Experts of a small language model: 24 experts in each of 8 layers, 775M tokens.
Below are experts of layer 6 (counted from 0) of a mixture-of-experts language model. Rows are named router (the router's row for the expert) and show model dimensions 64-127. Each number is 500 + 25 x the weight over its row's rms, rounded and kept within 0 to 999. Numbers have three digits each.
Before each expert's rows: a language model's description of what the expert responds to. This comes from a sample of Wikipedia text that the model never trained on.

# expert 23
Prepositions and action verbs. Prepositions and past or present verbs in narrative prose, such as during, against, took, plays, dates, catches.
router:509514487558487480488520496485493465515521474534470483524509513463517513462476511477474489462516483532500462482475514519490514498530483485454512489532528465476510533505453503515520489487507508

# expert 22
Country codes, sports rosters. Country names and codes in sports result tables, such as BRA, GER, Brazil, Portugal, plus degree signs, month names and name endings.
router:465535481467463477468520492532493490515489541513492514500512507497517488493490542488455498477532513460530529469472529519516464475481500521490482502521469534511485525490526551459500509517504520

# expert 2
Section headings, career nouns. Equals signs and line breaks of section headings like == Biography ==, plus topic nouns such as career, sales, season, plot.
router:465532487467465481469522491529492487514488535510493517501511509496520488495494545491451498473535509459529529473471531519523463475477500524487482503520475531510480528487526552459501509514503523

# expert 6
Asian and foreign name syllables. Syllables and byte pieces inside Japanese, Korean, Chinese, Slavic or Turkic names and places, such as Ky|ush|u, Ka|kh|etian, T|ō|ma.
router:519445480484544496513527507512503508467456504487502528531481491493463518518467504502500465493522501517496512489501498511506473512492482490515508533486485480522507516518491517508484500502475523

# expert 8
Surname-start pieces. Opening fragments of English surnames and given names, especially Mc/Mac prefixes and what follows, such as Mc|Gu|ire, Mc|Ad|ams, Griff, Brad.
router:532513517475505536520499498504476532516469456497511515456515504514516486501497507536508545534487488475487519495499463512460534509516459557489478536512485506442520499475459485451529486507472480

# expert 5
Mid-word syllable fragments. Short interior syllables of longer Latinate words after a prefix, such as Pre-ci-sion, unpre-di-ctably, del-ici-ous, cert-if-ies.
router:471510480520501537492489489483498492490521502514509530476489474513478501532521544519533480537498528538495515491509491492474535503483529465490520516495489497485541481536535507539494471517528497

# expert 10
Word endings, hyphens, separators. Word-final pieces and joiners in mixed text, such as Sel|lers, Norse|man, Canadian-born hyphens, table pipes, and invisible coordinate spacing characters.
router:461531484466463482467524494529494489511484536520494513505509514494517484491489539484453498478534511458529530471469534520516464475475499519491478504520472533510483529487521550461501513518503522

# expert 14
Place-name endings, adverbs. Final pieces of US town names after in or from, like Waynes|ville, Belgrad|e, plus adverbs such as now, directly, previously, annually.
router:462533482469465477470522488526488490515490538514489516501506508497521486495487546495453495477536511462530531470470531521515461477477496522491482503519472535507482528484527551460500508517498520

# expert 1
Determiners and subword continuations. Mostly "the" after prepositions, plus table pipes, percent signs and mid-word pieces in place names, e.g. Low-er, S-ki.
router:462529483470459476471525493529493486510486539511491509503512512494519484496495542492454498477536511463533529474472529519519463478475497519491479499516471534507483531489525549460503507513498523